{
  "num_hidden_layers": 13,
  "hidden_size": 128,
  "balance_loss": 0.0114,
  "router_bias": true,
  "scale_expert_input": true,
  "lr_router": 0.00216,
  "norm_eps": 1e-05,
  "beta1": 0.93,
  "max_seq_len": 1024,
  "train_tokens": 658600000,
  "max_steps": 5025
}
Below are experts of layer 7 (counted from 0) of a mixture-of-experts language model. Rows are named gate (a neuron's input weights, with its number), up (a neuron's input weights, with its number), down (a neuron's output weights, with its number) and show model dimensions 0-127. Each number is 500 + 40 x the weight over its row's rms, rounded and kept within 0 to 999. Numbers have three digits each.
Before each expert's rows: a language model's description of what the expert responds to. This comes from a sample of Wikipedia text that the model never trained on.

# expert 16
It responds to: Months, years, time nouns
gate0:484504504549523423520502457512579545535480520502544482522526461505519442434494494524553497428575469509511541462449487514577554526503574515519480428516487539534508462488572492469553496471480483494487422473463552499449518460497509480475484520517472544482523466510537525495575496449512444512511462504508490474477491574522436526500558500489426519417433508437436432495557546573520374515466
up0:495495527484542479507487405561517464497537500445479479509564487446425490497450468479486571519498521537427529447518536488525516606492480481516510474406578492511497440538534492487538541478516566464509493501513526426487498516475461463474469538537507500647452488499490441502474543496478503524556523513406499444496464450489493472486592512509477502479482445534538487494464525426581564489477
down0:549452547457524487453546416454421532499476527481522532489515464485490518533549449459484497443499508537492507528544592502502503488527438448539503432483510436533493447434502490525590475467466549463581497462495493492457461590508496526461532509480481546457499469482490527491496487486537466432576522541435544495446476477522589403478491484565559505446507468527546585529473536495442474500485
gate1:468474544512488546527471485480505448469520430477415518457527584480477503470425568510484475589503527533480487540540448495495503455502562425499539458524536544542541489471485485460463497502490477493471451566456498471415425428517424450417457453473487479508530508526514457477554516432453508518530479485430465436489484510514448533495467507560476469430538500466515464466560526600533467483483
up1:509476504508487504558530587549464451507479533547543462545558508506452543491540474530572538486523498470567481490527484500563493586506508590435487566494507552558496478462516501494462525573522524490417481538554559493524569507528552500462527525480569561434498481492516463514491536502510544507444442513485488552526600501540584469545530444518424555510491524564492459523469549533479532534531
down1:517505428466512498468545525472463527475458500547464524476483415484549567483555529516468490444422459474525524499496517507559497520534518453522563491528471455530502498542497498535565459558456502563491514429548495494535457535557528525502504535429537584493528470590497440582554539513498572476396533490433454416513484491484491478511545474493472493465548502459470525568577470508490456553507

# expert 22
It responds to: Space tokens
gate0:503590537500447542420551444441461516507540541551515454469526485460474453520508506516495515557473488488455484519481537501515521461477539428501476511458467526489504490504571523499461531551543563503483531511438588470522505494462486474483595490605478517553445490507496525484511478461557592522488543480461526547595542490522582480538487491540450521465509548469541432552514594485514487446544
up0:487476515516478495466519515487528474533418528558484534546488529514495498439565556520501569387425477563549477495500584485489533479539488463481507422452497424491480512493516504522452458522405409509504478494505456490500487540493460460453468467529497539483487506450447493563459558454487554517517599494571535538519567495483475546451541502544497578420498426503527464477539476542501497514495
down0:502543547480519449541506480454485406504499545457509512514499480459466580440518487444508584524521495492501523456524503504498511566441457512420581517556481525495581471542480481425525436449493553560480494460526560464511509571488561562578528528450456483502487506501466506507539457494434487587582506511423460521497468602551495514474510517528499484463494490491512500547453455506513505518432
gate1:454520503508413431527499481464429585484469465521486530502503538636497541536512486523465519538486535453469464544530533495476440458527510556471579509453493532478552489524422546449481500441452487515503431501501546486498469478407495473544509618539465533524480504492470461460478495482447503498540468502482497449522547460501555466569517477519580402479476524418492475471507509504515496503477
up1:363459566492527493457520476585526438503480485477507477483486472521508473480444509537509467450420486455478527534408478508479561505456485520436472570527484468485513438531498517570533512433451501533481503476468535488531533466480530525564466534471474485486524484519531602431421531491474484469454486492551474439486515554572474463462484484572574458497486483470480507456468451557502434533502
down1:511473538541443413546537425465513498528494517500414438434561477484500492444457415544543571524526525475495579501577491555470504503554495507446561497480515518471498500610503519428497452551497528474508506458509443541555465495486531502468490497442531536519510482503475534573580541494480474499462503470471435502484503591529503428484504521508431441519492492494521516535487489554504526478592

# expert 21
It responds to: List dashes and parentheses
gate0:466580455448487531533473446540475531522518496521506503566542487411511480569526452561482600457502572510462530530538544527551471517506534505435535486561522517506468508538433527490451575495486433466516470477455430600503456501468552496535528499473517553539458529444520501460529454527492500411460483507540533533497508516557499446480449490442483485484468482457449508538536531554490492444588
up0:510521471483512472543493462507438503542494561469540475499576568504480493445496551494536543504470532462518509541553498492516534500602497491502387577517454443394495443545476508490533545492474522460492493492480429534450508503527554483461453514488554486463506443462511437475474503497527520477509483421486578434490414561537524463385527497477491557451466469550525493492510552545529525463488
down0:547445555492503423475476540498394495504538529523468538509552494529480593525470488479486525480504538415530427536503509539470457508536507422456470448582442502490433428545537480556430491514540572499455509505487499545537503501479508429471512451523547547463496422496574473485499522466416457540492541551499457505464522483540508513464444484520483562447460500478411515496472559508505522506499
gate1:486474445430513501452492441465484494508495465495422497508489518420493486478497491529589508583528563489442508530542430433525494495544585536500423533460511495530533448556464438531495432531563530480554465463454503522548564491453533511492492537530500488521485490462495545480603558529549529486524443517501499466480485547490478504447536504511495491511514449496505574635523580494475515460488
up1:437469479531461546496467550494459518490488510497572561486552503496546525466459540466572465446466564514479448525526451512459506451458555499544497486447518489474452515495494547495509498491465583469535468467550477454515449465501512512422449558510560485458413520442495408469522563553477463518516514577428453508428485467490525512457526542487518454527564477617517527469468435476477511498463
down1:530507505552538518496524449493484441493517381585559396414508529462541553494493505521528548518485544499533556478424493526508448590465456484466478525465505494443488490567512511525488539489497484518603492522489518513496521523473511466522520544557447466523535472475509446430478600470536418518519504515465481507565506469549551477486487511536559545494568502556492489526483541430550518511462

# expert 8
It responds to: Colons and adjective endings
gate0:520530473417513616445481553498471489555490484588556490524467471577493482422547444538512480491493528525498495492489542488561517543518545468370467513456496548512517513545519499574509492505503471487512514502512510555433486471462460466461515558447464451429487552512470527539495515478480408443533520474479481521470491477479491452534456578444511524502457530508422495533452474475556572545490
up0:568503492548521515486497526518523495586509514459535524549516419499509502506435478512484519450421441484476602532475444476475508526481515429476526644532490464468475467510524478496499488519563533493470463406519603501446480441505563471531442491484520524519482549535485504479506460519512497481525541474507480504511530514511507485572522509539445523441457541534548547588558579498558466516544
down0:493468534583465515512427508537435506481475525506452474496529497469516515507551550472502554438451569550536519494497520520525548506437530443499485526472481551549496486503509504480514540479422597527551502541441463431487464508502519466509414505475530488428541426487512470433516426577533506456481596478519496502460436499487431517481417467494579459469503485455440541532436469542494489525469
gate1:565455519449488498512490479491480446526513490507542461551424481485445449540471528538510540546490523564556402500438466480475524521436521566420467497547478447511542468529490519476568483461451491439534471511515427488475450524464523541467436482447509451440545537490530551482528492531503421482510463443491502526476481512570525564498507488521458489481589535458548487418445531491394481495483
up1:587504453483526494522519457464492574566535473521477527425458507589501469445489514412517521544468530511489495487465487506546471588558513505460523504505567541520487517496486496523500515514466510457515473498516530481479570592451501470497547502577512506429540551496631468427546456543498511535524483496569522499585442511484524455481500493534569538524501549454452517491545424469510531546510
down1:503455576496545507463429538498478436540525393524505506472534523475471448494562421509508516553549521483451531548416506522559483446535446519495525535489456425471475524480513449476444416466606522508549524477507477516496511483450448570476516492476521491517519523483520499466504470508485443467577476505496532583459558537605513527540533505530571504536498449499460529471455524454457489484459

# expert 27
It responds to: s-containing word pieces
gate0:551564475490476493472509561490544548522476474507542486508506521520534497449532512487529512491439501530476432540538530536462508506480461467481520497440535538468429551586465491527508445442524463570483520387430568472511507491446552463519512498487534558468543523558470450547512453564552530496476492457466531534502498463467507571531515501472421511505557454536559491484425615539528536564543
up0:549412445556512482465479500550496516516465530481483499497506484516536527556526525404533520516514481434492500525464530417468475522467510520474571498524489510536468496544554532510517601457555537517547481427548487585526538486530440449510493456495499458416465436519514513431510519500495532574460530535527485497457543479492480474521478538440423531554487569553422497464494502589449442462481
down0:517473546481437550519511546552543474506549543498535436502510487513537509481438624446505474487503502423489502457556491415522531491494456535472461428444478511492499424479450491591506489535516479494584497503511470485454493507444572497448474551520504449578455580540535521540504553469508541465521489467463501493523571413453491516452537498530515502519548512530523461526515493502549541583446
gate1:542488481480484520523479534548505560523491562475538482568427470480417485506507455590436454446524475568550554500505547491475506461491503547492449481554463542465541521525507540444522552443500490538527485577447465534539495547566527489531498538528494466451525550484521546513496519554511536557531476518502458527512511521489582497566567461517456464534476423481499541395480506540458503594439
up1:446495501534437456496559422523578494489478457549516446443429500522555523479495434462545453535548468540507466475506467507498527503469493528538433543455500507477545522469506499495489512478476534449612542514508528459537466469513424545564507469477500490526496530442504481493455447489423500515485450509519505472420511518495419440449483564456509499511527500452476480618479503389514532477435
down1:585500538564465558554511515508481436502491510485515429506508450483492514504478536515484528525442531511437461509510500494554610503482556455483519488467478496444498509567423609487513512444500553539523449528500528494488514518498535509574532548576532508538470563466489540458486542480517468551479484415497472478484577559541492456484463501533569493494452553462496439554501516542409522445437

# expert 1
It responds to: Mid-word consonant pieces
gate0:491482510397552410446503482443536545454498466493496483448551527444540501531452444427501506445428511467576487484527455514552526485541525566543535504514554499508509443495478524518491493568530508584506479448540510519492489477581494443491411537530447556592504454444522477506520491544491539521491452431536514474418435484493481522506506500482497532555442496458485509432516469519456555523498
up0:469484559519553543497470491560620501525512520414457505458506496536568486487506524529465473496497468486524517384526484616516482499499481520507520500467560483493482468504533449565450497535532497503502501468489479503534521465434473512571517394481504551461471446536477554573484497515514544508447459611558486473474459492506480515469571453423556469519508521499486506468463425499541475454494
down0:489478445498483578488521482494460511415466575526445497556492485542450520501502466573516524471409512518460490480448486550433453446543571453522509448536555515523451499494468515512554441483445465443485481492509555513554511535482453453488441422501468447446533480539558478496501468457463509477528502509537541558483521491508436506449410508536449522556417549486454534566481498421513529514509
gate1:485510400511451541503508530531448460530531645574539545448423596489485499457532485485492496512483472514564488535523449515575545497446477555491501494505526496549577519492515475587563527536501547485463569488480476561458539481473504511477484538518511530517552481461528472513490517497436419448501494505517530507570534469501496501531443490436458534537476449469539441536501471414489507500475
up1:482521531483441533483441484488473483551479561396449520482411506517487482521533544550520508522459426557551481506461516503480500513487544512509546497522492494561492521494493602510543483466553468555504564459481516527477521502473455551444506483525532513523518495550531460521444470503571523464490470437450493473526494555415522573545406482417526452509474471562456515465528468464455505386539
down1:516486515520603516486556496563424459559495386538474521489484505486506511484431446503412572489527541515531519515473545498495521523540503499467581449480525422473496493479516448537485497476552556561493539537520424437459478465516466557532510519487471489498596498493521536512542614419548419509525484517498528508527476466557527492501464487538533467455430448522483470498488524501537525464480

# expert 12
It responds to: Digits in numbers and dates
gate0:482523457483515515521539517539490521464509441463474499480428410463581541533461488549467562461499416431526486464561470495454511513445573502488445481485416453418530507456517505437543458546469428521542451521512438469532552431477534511430541518498535461411529431519536438541564493476483485489531483455483466500447456486533458482472465488501516539539552503459476427527476505520490479502479
up0:480491482535511518557545509474459504425486479454484483464518512448569446516489480499525458471578416494431506441503537523557512460411442465465442494479498565461518459430501402441432474493516499550617518499515471559515489546470483510502495468406531501482520579528474497523530497468471513501414450536522465472490527497487525494523516559531471520554525508468429446462501542562529491510451
down0:391516448516491535549482421434518507534445452471527580502470537483477527544479499463531529517505458412534549522484493460559512509501431501527504482497497511498500464443435490538482480420403484495467476543567520529508447505455584479497494454532461515488536506518535492531478514575496525511490513458486414467564542477450520509461542451464415521471521499496462409516531470538549488407507
gate1:520482499538480507488478523445533508545462498512490552510471523405473473524524498558490511476475525443501497536611509466452490468526459485422466461568564500445451506528487501553542532505556549462464474518507577529473535575587499470501513478555462483497534512530447485405473501485535468492536481443525483481512547508453539528528435449492566503584627429466562484529504518508480483533539
up1:505523582502441498537495421516571492483471510500507452531553479521485505525560483556438505485453481503369545565513499462565487555494517536481543441516544485546509462549509529546477549530509515497521431466531451558517489488525494545417494463478446502429463532529566535525383455472547498496486548489466471465529516531527491445521455462444473438511507515548431488488505578518468490446517
down1:447540554456598528441484399518562520493546522539467498517418473528498532478451505483524586514544489514492519508508487475499480519544516497544469474417565479505467504486502444498478486548608476455504570497507509526514461479467471556505519454479437501461535468479504512476492483503505541507436506503384531518486515401430444514468496538476431521553560491497538461575500512505448498560550

# expert 28
It responds to: Word-final name endings
gate0:478508453447492474486565451454484558527471507445464586511486514488524463483477543438562439537479463471547493440488454422488462518551566494451450549539482526548514529575549517503456491530537542483589470457509464546465481489524463483476476459460447445539484494400482536495529475508515493462486538492437492538515486578512537499542538450524516476504480387461461558475512523415521530564508
up0:483499557536536543481524498524493507525510508527468498569493501518524426561512497610493509530519500504539534492465510484518542518506546537544493477490521534526543442465463552533436529461557457570496608500511450543531490565438510474473461553552427418491499485526503435488543578522477428398534505511531475475469514415474436513560572460538483458532558500499457540506491502549549493492538
down0:487512413488556472535483518538511457503526426507561586578483490528504545535505482433525524538518420488558491473480451438516453515493538530571539463500437507484538470423470482506453484532529455470514571523516484426462472535476452556430521556532508521430414482477512461467519451478500527458429523520523519569490488485543482474540588512471535582506481518525534513525463471507505461586500
gate1:517449533449504498456493484447577398496472472465492473500463506491535503465500490486543536524505535591450521428471475474503432503543446454502507487460461533579523473532479555482491470508553498437549491492502452561517495471546500435439478537523483579448458495498433470487489537423462530408521422523491580508555488487425492474481534515558535467459499454486501503492388532488480507455463
up1:495497536473371543554549506484496489485460543561544452500471488485444471528529435466534549440472444433569523574488518565491430545501508505509515473487526541499503461453513446555556545467506487471584501530500487495529553502545479469478545505563450472470489503533526451522532529458438489470462508464555523437522523478525520490462544461530482466466483555495546518394481527534507400564544
down1:479453528507586470446598468515490490564530480528439521535435562510511494516536442469538519546537511559488490520491480504515455476477477487577519410571529545503518474461510479511556484516514501456523526435456458485433598514453457483428550575502493502530539440434494515462502485497416507456467518448506478540441584480516476468504487546522508540424552546527533565516503524502487440504476

# expert 11
It responds to: Articles and function words
gate0:514493485551411474495607524515512475497498477465495490550492532488484498505538574483465446520457483456543485506507430573528579423402535441521516505455442516494483478463492523490516521451426494530453445565468504479514510547509554535470546541499506534501487461494504523499561522498486500511554473473527513514505452565444517504528537549509479518510570594633506487529468519458406516475555
up0:550571545580608532460448502495531526543456515521568544452516443449487501428550434484546548536478478438461501499461466525377494527584539542517501523491410489558556499487469491475470519565531490471487525482521487507518492476519448526525530465486472469450519461494539455513487519488538539542517417469534508527542541516479513488490523443509467471525555561492526470493563598529539523506532
down0:506551548507494521489474601477509515468460483463488526526536487541533413446437495505489455500472501526500468525542522418475468516479516496600524461456516506546507456504463462543493473530554556469599536472480483523482447473496490493480523482537584512413465566514523491473436458495463515458447567511538464470556484548485473442564503495565571496488428470438455532538423448488527463523445
gate1:485485464547499489541426452505411536476545480480467478439467505523520500469396387460472578525455532498538467537535483521439477562483478472518516526496505485567533548460460489494544484509513569493504507398514517455444512465527513522478473471485503414512538498503453456507465464576536506408453494475495480574551533515464547510603484454446519503509488515515490545497516472477444459471563
up1:571476516535562468617548461602451488455478585509474458498490430485505473480447461515466490449499507497523442456538516498448463461521534517482466560549460541513509491489474490455458485525469452489486488499472564439566480509512490487458422487489463498451541597506471537510496448504544529550486519463481538580477508484492524559580435454521485415537494484505480563470503543547527560523535
down1:497512562456465452502436479501516560497506446558453560553498567441557491459501493597574498504478474488493447531488528480421489554531470466471544449505483515498463480465551515520562522549486461486479495500528452488482480528546503470512546420506505561525460569511454522421409551495495427505459456518471560544485448465493478473458529518473510508432570467520480503551579486492543440421515

# expert 5
It responds to: Ad/d word pieces
gate0:484546477484471512577503486489526517459527540455473493474454492384476541506528455530511565526440510501463480432488561524534500581541516437470526569519542510517499504548441415472499543489575532482496503466478507458512554428499559557485539501524453502533510448531491571485461532513475519511471493462512564507510462533568575514523513562476573538510535524512534506502557432476388472548440
up0:539476523460466519487566477478511515470461542480470522484500558537533513502501479524536436515435437510481480503503548501527471563591520560531488438505442589516469520453428468455599521459505535516439474538571522494550443470541509487480539487509480490502481433461539559449508464589514532461405505519524517526546536499472518503573482524485468563468451529504573488472452425494417509451493
down0:503516550434486523536418516443501440426502547570458499540491433441471463501501459491489455433463514414508492552505499484553506425488525491479511579466436470484471495531504518519517454505473444513473551487506480499476523450517461473548493515416479477503397460440504535458499458409577546465471418521553471536477452497557469444475472526527486457459457464499466477498420480509485540497543
gate1:482528526528527487502429512544504528529542505519457489492579529447540490570541525530499509466450521548523517512507552472465521479539507425444519462504503471537510488486543471509498565549539601501535496529414504418461489482447465520450479361473468506473555532450489545491545503484508467461514397551524592538459504567601520569544498484490477502558464514508505470452493484471512523515483
up1:520422494463513504464465514466470517484489540505524528484538471490493465522459481511567448512507546520492479448564509537484519515464513551473452560593503534438518443471455474478467452540660392476450461471445511464477547511501520485539511503562464446487440477509495538518438520474505408471543505479491498586521514518457467521481482470499441497510572470539576527450459483540530446524477
down1:491546504535540499580533436486512571588536462502559521536541502529498533489481519500485536539481521483531484595477470569460536467484433518497506482448515538569459432448460478445513525520538483441489483456552510537538503563513555613457505485488547484517474556437522545456460513553550537540570491477561497542516447536481523455495496477432482561488488506533475500576515555456526496433455

# expert 4
It responds to: Prepositions after verbs/nouns
gate0:513496542428511491577510496442442527473472480556539511615511539526462441530524483530425570476502469516526514481465501534507559505465501474487496500457395484443448456436504527480545494490510515569528508450485551485477453423527561469543502494456484482529569559517552512468489475557547486467403417488507516453493525453500520506473450496509526516497504540541441450429509525519510601529484
up0:561487516417589462427480503510530470537487479469546508510516527511545550479555539507519539525558539459439504466461525439493554521486551469430498508454552483465514489498502496543536546486461418580508510529522476525514455470447432557523521480444501481512570519422481490450468426448478488463460539452460487490495491456529495554446436516453510397516472508506503545451513514556533492607501
down0:539454470544535475462493488477456445484508463533483466491507498490511528548524542457541563505484560506528480520395428521570453500484439483449548536606518482483597532459519509494480465457529536475568510497531487515494528452493465481467504512505401427527518446494548514506470570509523567496469461455394505505579564507440448479562494536501508451489520592473485499523514492486554528513531
gate1:582485422493567532515553385507552518546517476544601522449527503522511524476443555496531523472460539492523492523479488473491516487501452493516561491506421448464473483478475456509495437535472487534434504538480481512514511531448488439462554547465486463477526565545463475501474435475451536449426467565567511463443507559440490472499512546486491555487452513561482515556507471439528488474406
up1:457506449523509523531452415519492444527415527492437449528508486462501533541527520491521449512511496559456445535478542469462460507469479516566536510472539480416573480507496557553491500479522503493562580477582546558437466469478480536462587509551457432564518507535399470506510472511524499537507582551474519494498449465474475509510473472520483470495492440506471448498504569576569460484460
down1:511459413574453463464479538477502530559540455507461531456586471513508470541594482570469501526569487486423491447470475519440526414454467432543464553518563524453477534511467514538481522551481512492499549530487571501505485467457532518493549486520532458425573482535483558490460501515534473508525475489431454502526495494485516481536427474517497475382475529486513467517505532474550493413531

# expert 20
It responds to: Letter s pieces
gate0:520553486544480440459464536574551496502509490558497462551493462483462468449519500476474617551424472460458600522576533508467477468450482501463511494451576510460433483509511450435503449518496513476442480496442544504495519478456497475501526453531475477484507499576526496530520541485461537455554497434504523525483488503599484488444454561535522398513489467482497454552514554435511473454458
up0:461432562487493499512484525498395449504490521474542554463533500495465534467476542516520475497503548478511387466502443459424450489484512524468526514508501507494513478447527450438492500561402459513447503499468562460542487445566568588451497513529564421499555445485531475425566494476562529467548573518442557552557491484451525551489449556495505487490503497495527486487470529497509479514482
down0:449451531475513468512485447521438553471444538434533516483535466497481535482515489540520515599512597473502551493466503471498533473540518508573462541560523531499499431567472468511494494525503444498442522502451503480454421566479449455529560444564490427453539509481538526487445486526497539485421465490544477502455524415478429535512461488552479520558439500483580503531471552498451495487429
gate1:488552526462460476531562491491444583459522466449463570571553582473495542508476508523533509567591522559492525439490566480548476451480434457440467527451507493473492522516522470490545526496487529508501458528514465470468492432494474511480520518580538526477575580509474460496440458520493498491508493418483510455535472500564555544491553540453528522418553562531544521523484484526563551454537
up1:489471463557438553428443480520547510486481494517404487505532465488553492475479485514533552540569445504499493563484518563512480527531482533547504480515500539469525464484569469511400575469582501540466492458496529416447590531535458492458481447476465468500508524430505468478499530541487445445511506546569548514439527562488482507485501475439452493492475489505520485414470531509521392460470
down1:528460438552471547495538532496461475541533577545498434482514512460561540513499476513395471562497476497505483536471629441495475493527558419532457439459573514505507492418446440541443495535514484452592554550529449452575459520492460482436571474511491491479474516506555460523465464489492549453504516477503481506526521506466478494464465461515536449491475486540499506483503544538529485427505

# expert 24
It responds to: Section and field headers
gate0:502464545453451513506471463520609484548496487445561494511488465456534511509417526527542458542410451474518428490418538474557510519458491495479521477512436530455521506429467499541506507452524480477561419512563428456540530542487458550537544569508490485529453476510519484539501542519523483389508491552484453554495475467526596510506534512538522478503409545526557472516480514476485477538506
up0:521467509463456543489540523486530485508563576537586434530500504459467571444507496522470495440521489567532526468504568509522547560574511535481528508567534476522505549422474522542440483486495517473475540466502471508507523534351505439501558478418431499473461450508520572606518482547480535504476524555521455484522469498510547487463527485481503480505497534467508559521493526493534454486418
down0:520532611431479499461493533528444425527478559538462512497503508438441467536528538519496495536506432533532476447447485462488482530530517500574464513455466538509537482451517438460483536481551578497451471562485481495449480458585527537483563497411544519507464435548516539483442476448527484478419429494515517486490457490499525493467447558506468456476460463465535511556526549424507449457507
gate1:522526515532521547545540504511531512470515480621450542487496440447570530456460543498465493498464465508444564519502507513504500478569502481506395473492502479523544455568502493622474576487491474489478459433580462498513539504466457563606499508415549533444515523553547475437557491514475451491504493478472479564495489439547494477516517438434501499490475475503538496516515529469516482560494
up1:485540453467530503474428466508438536487527460579515546477496558461534476514573501534522543432506519523525468478569527473508518459519472560544489526530519458499472463421554428456540528504462466544503442524510556503443490468507480480573519520551481510530485502476405472525472498509446460409543524484439516457450578548513505529490511477462412412492522524551545500485463488541527592529446
down1:474491509539456533503492494533529559481456518507492564444515493569466512490527534537464462509502506587508526623541447522396441461467443505427511462591502501467486484464464548475494459524537437431540531522530486522573508498569446572474509478544535549535492498516490555465500450539498505426518532494437476468512556493519485518465434438450512490435429534500462501466547484477467547488507

# expert 14
It responds to: Numbers in tables
gate0:524512522471506508531507574429491535516532500483450544564537548500547456505466463511531593466465428513460516527528461546516491497559489524504475543506495552569452516539452519491512486529504445538521464451565499427527418505520496436539528534461524473492434563405485517436470511480447527488510426573552550540527504453534488564543427507565500515509514476485558514481508474487534512433596
up0:478525476537453447460601527508546420514538506489520479467450529510517461504499505467474427496504507583447426511480493465430510524497504390398509503448487447494565470522548532497481413510471493579513520483477462478436485464534487475530484499537465506545463499423479533538554601547503440535570479474508540469449503498482531465437450473462472494515493433497523466521475501522503558460468
down0:551543548498440514480448511449521510385529610576525539464529578459461525486498543427428468485506473546486492577517468480436461458530460511483447469497510427497496457544516493479606483506456526507454509441508562508519478547450530485488508485495484460507493534430477421501461537464564501453494464494545479517514471442491513498459522486529537510446463578495519456527451450559503476466497
gate1:465566550461494426471517545524421517477502427477504469512530489487504504552544473536493481554481489482544549504480489496503490465528511496498540496426405495561418511512470527473472580510514536553499535488496481445418463455506526479522570458487431444524508541545486492471428514561441565491500492474491545517490497441546533489526431522545555440439540548557465517478496484507384555463449
up1:509462472482488474548514470422517541536403477491440446521539520486449525514463411520516454482460490532504458531441462492495449466594541585462453504556576480556553472497455443551554546504498500507512490497503525502428545507468512513475422544552475509443461468455491493478507519451551487470487466476561499438450391551532541468561441525481482523459495464520464524466492462511463524488447
down1:497526532421520456500477467525546485530483495515499527508516467568502466470427409523531537483538491482536447448460498457429440518528516506465471475521516436473458551433472528516472471538487489502545434454523484482475444483440427522439534527484513560546476485513484464493427478492515501478542463473453408440471424590458543512559568536418526508563494563507523502530511541483418527477542